config.toml
hidden_size = 128
n_experts = 64
moe_layers = [1, 2, 3, 4, 5, 6, 7, 8, 9]
router_score = "softmax"
balance_loss = 0.00362
balance_bias = false
init_std_router = 0.0107
vocab_size = 13250
norm = "rmsnorm"
max_grad_norm = 1.0
max_seq_len = 512
Below are experts of layer 6 (counted from 0) of a mixture-of-experts language model. Rows are named up (a neuron's input weights, with its number), down (a neuron's output weights, with its number) and show model dimensions 0-127. Each number is 128 + 32 x the weight over its row's rms, rounded and kept within 0 to 255.
Before each expert's rows: "mostly gets" lists some tokens that are sent to it at least half of the time; "comes after" lists some tokens at least twice as common just before its tokens as in all text. This comes from a sample of Wikipedia text that the model never trained on. Tokens count by the router's weight.

# expert 20
mostly gets: " that", " which", " who", " the", " where", " this"
comes after: " of", ",", " in", " and", " with", " to"
up0 [161 155  64 108 124 192 168 159  66 167  97 137  87 150 135 120  99  87 171 144  80  86  94 136 132 106 111 148 170 103 148 178 110 143 115 157 114 124 133  72 133 147  91 108 116 126  94 144 103  71 124  91  84 118 130 125 120 163 130 121 166 137 142  89  97 169 206 103 102  95 108 106 162 108  88 150 137 159 144 156 118 139 127 107 178 132 111 114 110 128 154 146 108 100 117 179  92 193  74 106  72 109 156 156 142 174 163  90 101  76 122 132 152 138 129  96 186 173 207  86 117 114 134 139 169 165 194 145]
down0 [ 84 125 123 125  95 123 124 141 124  94 171 180 154  69 121 115 172 177 140 173 135 154 129 142 101  85 142 164 107 127 139  70 149 104 108  71 120  97 168 153 120 168 141 102 136 110 140 152 139 105  76 172 208 118 176 131  72  83 150  82 101  97  72 127 129 100 125 175 146 120 104 114  53 139 135 100 100 133 113 161 163 119 117 155 129 124 159 124 152 117 117  98 155 143  87 192 201 107 140 144 129 129 121 139  99 139 106  74 117 211 102 132 142 141 190 150 124  77  91 200 139  96 130 107  70 106  84 121]
up1 [128 166 193  53 128 125 136 219 130 129 214 157 127 143 125 108 101 143  74 126 141 153 133 127  93 113 118 146 139 163 153 155 143 128  87  93 111 158 128  93  88 135 119 135 111  93 160  78 103 167 134  74 102 116  96 152  97 101 209 146  58 128 143 106  98 168 116 163 129 130  77 169 127 142  77 134 163 103 123 107 180 123 147  81 161 128  86 153 111 187 140 165 120 113  39 112 103 140 120 169 144 106 167 122  94 167 130 135 173 144 101 119 137 137  97 139 134 104 125  69 106 121 132 206 109 147 120 148]
down1 [153  90 183 120 133  85 124 115 136  85 125 164 128 185 134 115  99 166 118 105 105 138 142 159 131 103 143 100 113 173 201 121 126 112 165 129 163 127  98 179  42 141 148 148 160  56 109 178 121  84  95 111 145 135 114 171 150 133  62 107 147 120  60 141 116 156 111 113 120  88 149  64  94 148 108 112 146 119 112 137  98 132 111 108 172 185 116 114 186 174 174  96 107 132 138 133  82 154 163 197 151 135  89 133 139 152  71  70 158  90 125 153  78 131 129 120  98 171 167 153 127 170 162 119 160 132 138 190]
up2 [143 117  92 224 124 182 135 123 129  71 138 140 180 143 130 142 115 110 186 104  66 132  92 111 136 131 151 126 104  65 153 138 104 159 137 120 103 132 119 107 133 165  65 134 157  76  85 135  94 137 131 126 139 159 126 193 145 162  79 116 163 195 166  91 173 177 137 148  29 165 140 155 126 156 139 113 103 173 129 107 126 118 132 142  75 142 131 103 153 135 163 158  67 117 114 116 137  97 131 115 104 170  83 133 163  72 132 154  85 122  70 119 168 142 151 134 136 139  59  90 149  95 171 136 133  86 138 118]
down2 [148 172 163  64 110  96 150 124 123 196 116 122  75 122 171 114  88 115 131 130 176 127 117  83  88  85 113 188 131 138 101 169 177 169 131 103 171 159 122 146 128 118 111 134  97 173 139 106 174 100 139 119 119 155 139 109 116 133 165 114  94  64 123 132 141  93 109  48 197 112 148  99 135 118  61 117 152  83 113 125 151 131 141  81 161 123 108 195  71 134  96 155 194 168 135 184 158 148 106 138 151  82 171 149  71 189 123 134 121 136 128 155 139 113 156 154 147  67 110 149 129 141  80 113  77 130 157 116]
up3 [101  83 105 146  63  59 170  54 159 109 107 135 120 151 145 160  98 158 145 121  61 125 140 157 206 131 157 134 116 161  85 120 122 115 135 127 113 120 142 137 179 175  97 111 130 168 198 101 144 109 104 135 137 173 139 135 183  63  95 170 104  92 146 152 123 141 111  97 177 134 174  90 106 184 128 126  86 106 107  92 144 156 131 109  90 106 152 114 171 130 104 169  91 180 130 149 105 131  88 142  98 135 115  67  97  96  90 126 179 115 141 150 125 181 157 120 146  86 131 159 123 133 148  64 123 179 179 107]
down3 [150 138 127 119 147 141 135 150 157 122 123 139 100  97 105  95 118 104 108 161 181 141 105 121  29 120 105 119 164 150 158 123 116  93  67 133 121 133 160 103 113 198 169 142 110  73  75 162 119  94 157 154 107 128 126 114 118 198 187 139 171 187 125 101 128  68 140 161 115 147 102 128 158  61 129 125 160  93 161 149  94 124 108 115 128 154 174 109 109 148 168 138 125  40 147 133 172 127 144  52 194 161 136 182 144 134 140 124 156 187 125 108 122 165 107 141 151 127  35 143 107  99 145 109 122 158 106 122]

# expert 12
mostly gets: " the", " his", "The", " their", " its", " her"
comes after: "'", " of", " in", " the", " for", " to"
up0 [138 129 151  95 117 109 147 205 165  60 102 113 116 138 152 129 156  87 156 166 145  45 190  61 182 139 141  69 110 123 120 195  78 110 181 119 112  90 121 125 114  87 160 124 143  87 127 107 118 138 148 137 112 126 129 187 152 161 104 101 137 117 173 114 139 122 148 145 123 157 104 104 146  98 184 111 127 138 103 199 110 109 162 136 133 115  93  90  52 106 105 101  97 135 132 162  99  94 143 154 154 165 136 152 166 130 104 118 154 175 129 185 108  93 119 138 161 136 141 125  64 159 200 118  74 105  79 131]
down0 [127  95 101 167 133 152  63  74 155 181 126 112 170 112 129 161  76 113 156  95 161 131 122  78 109 133 138 178 161 108 126  99 149 128  68 112 140  78 128 145 113 141 139 161 141 191 111 194 134 182 147  83 162 110 129  78  93 143 143 111  79 158 123 119  83  90 152 119  67 100 130 176  81 121 186 116  96  49 107 123 135 111 119 155 101  99 183 101 163  99 124 157 195 136 135 185 140 157 161 132  99  54 150 185 150 131 148 157  97 191 125 151 136 161 130  96 146 119 120 140 109 117 136 138 149 119  87 110]
up1 [ 98 171 147 168 137 103 206 133 154 107 137 145 124 196 139 139 126  93  74  72  87 133 139  77 156 152 145 150 141  93 107 126 122 140 168 177 144 152 174 181 129 179 102 171 159 141 118 141 132  65 159 129  87 138 100 136 194 144 104 154 131 120 140 100 107 159 106 116 161 125 164 102 124  64 143 109  95 163 172  88 136 106 101 118 117 158 195  85 107 134 137 108 160 135  55 149 101 128 136 112  52 108 177 149 149 127 192 132 144  95  55 112  86  96 152  95 117  75 148  93 121 116 140 109  78 109 148 127]
down1 [234  96 171 134 121 141 102  83 112 152  29 126  94  88 171 145 130  60 153 169 136 165 154  54  95  82 107  98 157 110 101 134  91 123 145 136 105 118 128 176 174 107 139 165 102 157 114  98 135 183  77 159 154  90 171 141  90  88 166 118 143 156 140 168 165 132 106 142 117 100 155 115 179 181 113 122 174 130 159 156 106 138  84 148 166 126 123 117 135 134 152 138 117 176 190 119  97 144 106 107 160 121  70 106 126 118 134 133 156 139 140 102 180 172 186 128  94 170 145 120 121  87 121 102 133 128 127 148]
up2 [138 213 114 129 151  93 196 104 123 144 205 103 135 110 159 201 142 106 128 112  90 141 194 136  93 132 107 148 205 206 141 136 139 119 137  69  84  75 150  72 106 139 147 125  75 129 155 156 130 162 139 136 105 150 116 139 157 133 108  74  85 117 151 161  63 101 187 100  99 127 114 103 177 171 175  56  85 144 155 122  98 153 104 133 128 161  99 102 147  76 153 161 126 125 122 155 128 126 126 136 173 173  87 108 100  95 114 107 102 122  99 118 123 150 172 135 128  87 130 126 120 142 103 139 101 102 124  91]
down2 [154  82 161  67 117 124 132 127 131 202  94 147 103 104 134 147  85 131 134 173 165  94 107 101 155  96 137 121 121 106  95 104 153 145 133 136 144 125  98 133 111 136 160  93 188 138 182 113 124 100 141  80 139 121 121  84 100 127 158  89 123 148 148 120 144 147  76  73 157 157 120 115 145 142  74 166 127 129  84 123 109  77 105 168 145  98 122 142 138 185 135  93  76 126  74 108 130 137  98  46  53 134 168 163 172 168 103  76 189 135 153 146 168 115  78 187 174 177 127  68 171 145 166  97 139 156 146 128]
up3 [ 94 130 150 135 131 101 116 131 173 107 135 120 142  80 115 122 122 150 130 155 140 124 156 165 124 129 110  97 125  97 116 165 129  12 142 104 135 150  83  88 106 104 215 102  73 110 149 175 149  81 113  86 190  98 114 121  81 127 174 153  96 168  97 170 169 121 131 181 138 120 133 141 123 130 130 119 103 106 123 154 120 154 138 123  97  81 175 154 118 137 120 158  63  61 138  73 164 173 179 135 132 119 160 116 126 129 107 134 112  73 115 114  96  91 146 134 100 163 159 126 182  95 211 170 105 169 171 169]
down3 [160 117 133 117 136 107 136 175 173 107 126  86 148 131  83 142 108 142 121  88 112  68 138 134 164  97 113 117 118  56 200 132 133 143 116 102 185  72 135 174 160 148 148 172  96 184 101 101  92 129 200  96 103 117  90 131 122 117 143 121 140 141 107 134 143 117  67 169 148  92 161 112  95 157 117  79  86 132 121  98 157  79 171 139 162 126 161 139 180 159  88 154 160 166 112 101 127  74  80 156 123 165 124 112  95  49 131  75 146 141 153 104 122 182  58 123 159  85 137 113 157 165 159 157 111 116 177 136]

# expert 57
mostly gets: " February", " July", " January", " June", " October", " December"
comes after: " ", "1", "2", "–", "3", "4"
up0 [102 129 130 140 126 114  80 185  51  83 136 118 132 187  81 177  99 145 175 161  90 135 183 141 138 145 113 110 226 143 194 103 129 119 122 127 153 180 118 147 100  99 146 146  74 150 137 164 151 114 103 112 116 118  84 138 148 122 135 151 168 135 148  76  65 116 123 131  82 160 136 126 159 141 127 154 142 142 170 157 114  85 144 109 152 100  89 184  85 142  97 118  81 124  92 150 150 115 175 118 123 145 108 163 135 149 149  52  92 156  60 118 136 111  89 149 110 130  54  67 136 177 143 140 103 161 133 138]
down0 [137 145 138 138  89 139 145 110 119 195 166 146 177  89 167 176 113 116 164 123  86 143 107 106 120 117 110 108 121 143 127 170 156 177  93 108 139 104  90 110 162  81 124 164 182  80 138 101 203 132 131 101  90 140  86 119 161 120  91 162  92 103 174 125 176 204 175 131 129 179 138 157 145  88 100 175 129 181 160 168 168 138 140 166 112 120 139 106 125 105  91 161 163 162 196 176 156  99 111 193 119  96  98 118 164 143 100 107  89  97 167 112 102  99 155 119 179 119 157 162 161 128 156 130 186 131 103  85]
up1 [105 122 168  81 118 138 110 110 135 116 103 122 109  82 162 108 156 143 141  75 104 124 180  27 183 121  91 135  84 123  94 118  90 144 152 139 120 152 118 150 161 130 138 154 151 104 184 166 142  43 132  76  90 171 168  67 115 121 117 120  59 134 125 117  96 136 192 163 100  99 194 145 157 150 189 140 131 140 129 135  89  67 142 111 193 117 128 138 104 146 180 133 114 167 134 121 116 186  93 177 178  91 131 106 155 137 166 133 137 109 151 141 103 113 153 157 167 132 104  73 104 136 107 125 117  79 134 161]
down1 [ 83 145  62 182  96 118 128 163 132  96 178 142  86 102 140 155 140 155 118 167 166 116  98 166 156 125  78  82 126 120 175 115 103 109  72 138 124 142  91 123 135  63 147 132 133 138 118  57 141 140 200 161 108 163 139 134 190 123 155 131 143  96 139 110  65  96 127 120 152  51 135 118  99 169 169 148 118 112 151 125 106 140 100 116  89 123 197 141 129  77 135 138 135 138  95 122 130  99 132 152 117  90 102 153  38 126 145 102  66 106 150 107 103 106  89 160  51 115 165 154 173 143 142  98 149 185 110 102]
up2 [121 158 154 173 108 199 136 105  87 114 140 104 124 117  88 176 101 134 108 106 112 112  82  86 120  90 160 133 142 142 142 150 189 105 180 151 184 155 164 109 160 151  74 127  96  60 135 152 142 109 128 127 124  91 177 136 137 162 127 106 135  82  63  85  66  90 126 136 120  86 154 164 140  93  26 100 106 145 119 139  89 104 124 191 150 100 121 134 164  99 118 123  78 139 131 151 184 116 153  64 114 125 124 128 133 188 123 115 177 147 145 124 185 138  85 124 135 108 125 198 135 181 129 142 168 135 106 153]
down2 [135 118 148 149 122 115 170 158  54  99 130 119 129 151 144 126 113 150 121  78  86 166 120 153 133 146 137 122 166 142 127 112 138  81  78 156 135 192  76 149  89 110  94 140 147 115 154 106 154 133 155 141 117 148  79  61 153 102  68  92 116 132 119 113 123 169 182 142 152 102 120 118  99 123 108 180 137 156 162 107 199 201  61  80 150 135  66 111 115 148 107 119 193 150 119  62 154  93 160 112 118 117 172 138 100 115 110 123  79 148 136 179  65 208 149 117  95 112 142 124 183 170 119 160 116 113 148  97]
up3 [182 100  76 147 148 118 115 141 145  97 157 169  94 203 130 178 143 132 106 125 152 165 156  95 162 129 169 108 150 133 127  89 135 152  92 149 172 166 142 140 115 104 116 149 135 125 154 137 187  73 137 123 149  73 142 163  91 134  67 121  61  94 190 111 118 189 118 116 154 127 195 165  81 150 103 112 149 108 139 119 138 160 169 129 146 156 131  72  81 131 102  87  82  76  94  52  42 104 113 142 118 117 151  73 122 132 177 159 114 126 125 129 128 128 110 145 134 214  89 113 129 127 133 102 131 106 151 110]
down3 [ 98  98 131 115 161 126 119  75  88  96  99 117 143 200  87 138 142 144 140 123 128 125  46 150  93  74 120 110  81 121 154  79 144 151 139 132  64 108 102  91 187  68 151 209 102 124 130 112 110 122 171 139 119 139 100  94 112 124 154 109 124 139 102  84 135 154 122  91 133 110  78 130 162 122 151 126 115 100 124 150 188  83  92 113 113 144  89 189 140 117 176 193 158 138 151 174 153 117 135 141 135 111 131 144 166 180 177 131 123  64 169 108  92  91 124 126  16 112 168 140 159 134 117 128 112 137 151 106]

# expert 26
mostly gets: " century", " September", " October", "9", " February", " August"
comes after: "9", "0", "1", "2", "8", "7"
up0 [129  94 101  73 158 220 160 120 143 157 130 117 174 108 129 103 109 121  89 119 187 185 186 189 161 102  88 159 133 152 164 109  79 139 159 128 142 138  93 106 108 191 123  97 127 198 119 113  76 124 151  97 142 134 162 118 126 145 121 146  93 112 150 125 155 107 143 107 118 113  88 133 120  65 106 181 170 129 128 174  74 156 142 176 133  49 150 142 130 196 125 152 135 161  99 115 117 119  83  70  88 140 148  76  98 120  79 125  82 112 139 115 103 121 102 100 141 146 125 102 150 102 187 157 112  95 177 127]
down0 [111  86 136 124 158 190 126 140  96 135 143 169 138 122 126 125 116 179  71  98  98 131 164 178  95 117 134 157 143 113 106 177 161  73 126 137 139 133 133 171 128 126 111 157  69 170 155 186 132 149 138  75 123 152  98  95 108  76 144 107 102 107  65 153  99 101 183 160 143 224  99 135 167 107 103 127 102 110  74 161 110 173 136  71 138 125 114  77 102 116  99 165 147 158 140 189 128 108 150 141  61  99 119 178  95 115 120 130 181 152 136 123 110  93  58 135 127 138 102 165  90  67 100  75 142 116 138 119]
up1 [188 158 147  84 167  73 104 112 125  50 124 100 141 113 105 232  62 123 121 135 163 101 137  94 149 156 121 155 156 144 118 152 110 118 152 149  98 148 125 146 151  86 150 163 150  87 144  91 107 144 183 169 185 117  89  96 206  63  90 103 107 136 190 113 131 124 106 180 153 137 106 150 206 148 124 123 125 127 141 159 168  97  88 102 134 131  97 144  63 159 139 140 108 127  92 161 148 135 126 108 145 155 128 146  98 125  84 120 121 133 117 164 122 143  72 111 157 132 121 129 131 135  98 103  33 150 125 107]
down1 [139 176 104 129 184 137 102 145 151 135 132 141 112 111 120 108 158 112 134  95 186 109  70 109 141 166 107 113 123 104 180  94 178 105  84  96 120 145  76  87 139 161 113  84 150 126 167 199 153 166  94  98 118 138 109 132  85 199 128 138 104 141  81 128 160 122 133 117 116 163 129 117 141  94 192  80 171 163 173 138 110  85 170 192 114 122 131 182 155 116 165 129 174  49 140 109 109 107 118 153 154 121  74  75 121 177 183  80 184 141 166 151  79 157 142 159 107 118  87 146 126 147 134 127 161 105 133 171]
up2 [112  61 103 150 168 136 114 145 178 152 138  74 124 140 143 170 151 127 140 129 148 106 120  91 163 113 153 112 124 150 121 100 166 101 175  76  86 141 164 142 169 146 158  94 147 115 126 116 113 109 139  74 116 119  92 211 180 131 183  86 125 155  90 184  49  72 114 134 173 143 113 130 147 118 162 132  59 110 200 160 119 145 143  78 145  58 149 167 124 123 144 140 143  90 110 170 127 116 115  94 149 106 129 144  60 104 147  98 105  89  96  93 148 105 204  90 117 138 118 102 117 159 186 135 115 167 128 129]
down2 [ 74 201 127 127 128 108 142 137 129 102  64 176 129 102 137  56 111  93 135 155 138 174 126 136 171 155 143  78 130 183  84 158  84 178 120 138 151  97  97 144 144  85 131 139 136 128 114 121 158 123 162 120 110  97 136 159 101 133 118  80 158 132 146 130 144 116  98  91 173  70 197  53  88  81 152 106 114 162 111 100 136 110  64 122 156 105 169 149  83 158 174 143 190 126  79 130 139 125 122 190 113 119 124  97 119  98 158 157 132 125 198 146 146 128 112 202 124 136  93 135 134 165  86  55 135 132 143 119]
up3 [ 97 159 116  92 191  92 124 129 115 132  97 167 154 171 170 151  51  96  50 184  83  99 174 106  95 147  70 152 126 139 119 124 143 122 165 112 158 189 121 119 182 164 116 113 100 157 140  99 103 155 121 110 137 123 133 163 116 161 127 163  69 156 135 137 153 156  96 132 104 179 143  80 138 184  85 173 171 122 175  90 106 122 137  75 109 117 115 164 202 128  97 100 149 137  68 140 172 194  95  84  66 140 120  86 152  96  81 121 152  99 128  89 155 122 135 132 130 130 129 103 134  96 129 158 153 127 123 124]
down3 [149  91 118 143  62  77  69 100 128 227 165  54 114  87 114 127 207 129 144  91 137 183 145 163 125 104 185 110 113 141  98 166  76 149  81 103 150 110  63 141 148 143 136 164 181  93 124 113 118 109 197 123 106 102 106 120  79 129 143 103 137 131 159  64 111 120 151 166  86 131 114 109 100  70 149 103 137  99 107 138 109 125 162  68 143 129 107 116  34 108 164 129 134 142 116 117 147 150  93 115 141  99 175 102 163 150 140 126 135 126 153 140 174 113 164 145 137 154 124 115 153 162 166 135  99 131 156 130]

# expert 24
mostly gets: " she", " he", " there", " It", " until", " it"
comes after: ".", ",", "%", "°", " years", ";"
up0 [ 98 145 147 119 158 152  93 160 122 134 150 110 182 131 122 183 145 143 133 127 138 165 170 136 175 121  70 153 144  86 119  72 101 135 118 131  93  96 141 153 174  89 111  39 124  98  92 117 101 130 117  92  89 103 121 106 128 109 170  97 165 150 176 176 144 144 190 183 133 183 158  72 125 166 119 159 146 166 138 178 134 106  91  85  99 123 139 109 116  38 132  74  65 102 160 113  87  80 191 113 112 140 143 137 105 160  89 109 169 149 165 158 125 143 156  93 181 122  94  93 103 131 152 155 126 117 105 152]
down0 [ 92  67 108 137 125 146  71 137  91  94  79 170  95 127  80 115 130 141  90 105 158 143 207 164  37 105 125 110 110 107  96 124 142 130 177 158 190 114 106 136 109 103 135 177 120 122 150 147 123 128 128  79 154 152 123 148 142 117  98  52  57 140 105 101  79  48  97  90 138 100  73  99 102 136 146 146 111 114 115 122 146  97 146 143 150 172 114 173 121  89  88 127 169 135 138  57 132 178 168 118 118 141 103  99 130 118 110  84  96  74 119 124 126 154  95 155 149 110 129 143 143 106 118 137  48 161 107  98]
up1 [ 84  93 137 152 195 128 132 115 122 121 138  79 127 169 171 130 131 109  96 163 126  49 129 183 103 111 132 118 123 138 128 139 139  60 117 173 123  83 126 164  98 155 110  89 110 109 120 113 109 158 132  83 142 119  84 156 150  32 153 131 105 121 110  94 173 167 114 112 123 166 166 138 107 177 139  99 145 160  99  81  94 131 120 108 127  95 194 139 160 121 110 153 171 204 118  56  85 141 166  79 110 134 173 181 148 125  94 176 134 127 163 150 158 141  88 183 162 170 142 107 102 111 160 133 152  74 120  86]
down1 [150 110  63 121 165 184 136 162 108 161 109 187 116 163 158 125  96 139 151 155 111 169 158 134 138 188 154 165 121 181 124 138 144 157 153 105 163 171 148 136 137 105 131  87  87 136 126 131 110  82 125 171 165  99 164 149 102 140 116 150 109  89 101 165 170 117 108  95 133  94 106 103  69 121 129 138  99 156 115 137 243 110 143 172  87 128 115  59 109 191 149 119 138 153  75 154 131 144 140 173 138 128 153  71 151  78 163 139 107 190  88 135 132 134 102 125 142  63 129 155 161 130 146 186  83 174 115 156]
up2 [154 120 162 114  72 112 134 188 146  95 112 126 134 188 110 121 115 135  99 136 180 120 140 110 141 119 127 129 116 184 104 179 130 146 191 113 157 142  66  97  83 117 150 125 112  79 136 126  81 159 158  99 165  73 120  77 115 214  93  94  78 165 117 161 116 118 119 147 149 140 122 115 158 144 131  93 116 163 108  91  84 203 146 127  99 123 146 125 137 145 145 118  96 136  82 155 139 150 201 105 159  50  71 178 101 117 127 132 121 162  84 166  68 155 141  91  84 143 114 119 147 171 183 155 150 114  86 143]
down2 [138 149 157 178 115 108   8  87 131 147 146 178 150 182 114 117  68 171 138 115 147 107 150 135 131 106 121  96 130 157 169 119 146 129 172 142 125  99 171 154  68 103 125 134 107 156 124 189 160  63  69 134 174 141 143 164 120  79 122 109 139 119 177 127 104 119 114  68  65 118 134 140 154 179 161 146 129 106 166 169 126 102 113 146 126 141 115 117 179  98 133 121 170 149 118  70 117 181 106 111 169 182 167 179 138 148  84 140 161  51  86 142 142 128 104 130 154 126 136 112 126 110 106 173 107 121  94 158]
up3 [ 81 102 116 156 179 146  68 150 111 156 144  94 113  98 120 145 149 204 128 170 104 153 125 130 128 109 126 170 151  84 135 219  60 165 119 122 128 188 156  78 110 148  88 122 140 130 107 123 124 139 158  81 116 117 150 170 139 186 163 151 143 147 143 117  46 112  85 141  84 123  95  73 141  88 105 138 154  68 103 132  99 109 116 151 110 144  64 133 160 166 147 171 110 124 114 119 161 142 113 154  98  76 186  95 131  98 117 172 119 193  70 162 136 101  83 146 150 143 139 111 141 152 114  92 142 182 131 114]
down3 [119 175 124  99 148 117 117 124 136 123 126 131 121 128 121  80 102  77 147 150 123  93 124 144 144 159 171 156 163 101 117 114  73 129 139  90 138  99 138 125 173  85 227 155  95  62 179 114 132 100 145 132 181 152 121 182 148  93  70 123 152 126 116 164  68  94 186 152 118 126 162 150  77 143  78 142 151 140 119 103 103 102 190 158 101 118 156 105 119 149 120 155 184  87 106 140 137 117 185 140 126 151  87  72 168 122 145 105 113 130 168  70 100  96 104  94 113  85  70 191 143 138 109 114  75  63 148 128]

# expert 30
mostly gets: "0", "6", "9", "7", "8", "5"
comes after: "2", " ", "1", "0", "3", "5"
up0 [122 147 111 138 109 106 130  29  74 120  79 136 157 151 100 125 130 126 163 146 167  79 125 108 115  98 138 120 136 103 171 167 128 103 172 166 159 149 102 175 150 133 112 175  77 110 152 149 176 128 166 109 124 105  76 172 147 168 101  87 135 104 139 120 111 100 129  52  84 123 143  94 117 130  74 123 164  72 148 158 119  68 123 161 107  62 209 195 122 155 143 120 169 171 119 140 157 151 103 139 148 201 116 131 142 113 111 134 125  86 138 166 174  83  95 102 156 110 128 120 107 103 178 102 175 116 118 160]
down0 [124  97 126 128 120 133 112 136 100 156 105 107 137 173 135 121 155 117 145 156 145 155 171 149 135  95 114  40 147 146 111  73 122 105 138 141 130 132 142 182 117 111 126  79  83  76 132  64 134 116 138 167  96  77 101  71  87 111 143  86 169 142 150 152 120  58 104  52 130 154  83 168 163 179 112 211 118 108 144 101 102 130 148  84 112  97 180  97 130 139 116 154 173 108  96 136 149 146 170 141 165 114 161 156 114 101 127 100  50  90 139 162 130 134 135  93 129 156 116 150 158 108  65 128 113  83  73 192]
up1 [164 140 150 117 135 119 110  81 133 127 185  81  96 116 130  85  95 169 147 175  94 128 161 119 109 118 129 139 110 151 109 189 158 143 156 144 139 149 146  79 125  95 112 111 119 135 113 132 178 164 173 129 186 161 106  91  98 139 130 130 131 122  52 207  76 140  57 108  83  93 148 134 144 136  90 136 118 106 116 162 170 197  58 122 116 113 114 165 179 151 181 125 143  80  79 148 159 147 160 165 126 105 165 107 142 131  91 134 114  81 140 116 125 145 146 101 165  99 171  51 162  87 113  87 149 107  72 164]
down1 [147 211 138 167 145 131 132 124  82 155  98 127 189  54  69  80 120 109 146 130  89  84 129 186 139 152  85 115 119 144 161 141 101 140 124 154 127 121 130 112 119 103 166  66  69 140 125 172  74 155 207 108 144 118 165 170 185 154 148 180 161 118 159 147 190 136  98 113 134 132 163 100 101 104 135 120 124 140 122 181 178 153 126 140 140 158 117 150 138  93 125 111  81 117 127 109 130 115  97 163 127 157 129 186 165 134 163 153  86 120  72 121 169 105  53 134 120 123 125 112 143 195 134 119 164 166 171  93]
up2 [163 157 125 106 167 155 116 194 147 108  97 120 161  86 128  63 118 117 147  84 162 120 106 151  75 107 122 138 138 125 129 177 130 146 141 153  94 128 130 190 127  74 105 146 125  94 153 195 161  99  28 157 151  87 147 110 168 102 126 123 148 120 139 109 164 128 151  59 151 107 191 119  92 143 119 135 129 178 104 150 119 158 168  97 145 147 102 126 140  50  72 168 118 124 157 151 116 133 123 149 120 123 132 119  65 142 166 189 100 150 115 118  97 156 170 108 114 142 113  96  99 147 156 108 180 150  53  59]
down2 [150  89 198 161  69 106 114  23 141 161 151 135 119 137  98 159 144 183 103 105 160 120 110 168 140 129 179 124  87 152 138 133 147  93 149  94 120 119  91 135 125 199 102  71 104 184 138 116  62 130 139 149 121 175 135  86 107 124 104 141 141 124 165  63 129 138 114 194 131 118 100 138 107 106  89  88 134  69 144 106 135 204  93 129 167  84 123 118 121 184 152 114 145 133 142  91 147 101 154  51  83 130 133 117 155 125 100  97 128 155 164 143 128 118 105 110 175 115 128 158 173 101 121 143  81 168 158 143]
up3 [145 131 156  92 156 186 171 130 134 152 133 154 102  98  51 114  67 126 127  89 126 148 129 114 123 161 103 162  94 135 100 114 128 147  95 124 137  96 120 144 150 186  90  74 163  78 212  87 117 156 100 113 115 140 126  73 113 146 136 153 124 136 135 145 171 119 133 115 150 148 156 167  87 140 142 154 156  42 116 186  96 148  85 163  96 129 164  77 115 128 138  85 117 141 147  68 146 124 124  36 147 108 131 128 161 149 139  66  84 161 209 161 157 117 140  90 170 119 115 184 156 132 133 104 120 129 170 114]
down3 [146 123 178 105 127 104  86 102 144 114 142 115 113  92 106 118 105 124 142 134 144 120 169  67  64 138  96  75 102 125 166 105 183  99 141 102  97 159 125 137 180 117 121 131 151 115  96 154 173 116  64  49 178 111 170 178 146 102 139 144 115 135 116 144 140 149 112 109  91 109  83 118 150 144  89 156 110 138  99 165 103 119 148  96  90 113 108 158  45 175  98 184  96 116 107 175 158 215 103 156  85 177 104 122 146 122 121  88  89 147 127  91 144 123 153 200 137  78 171 113 138 194 145 121 119 106  84 138]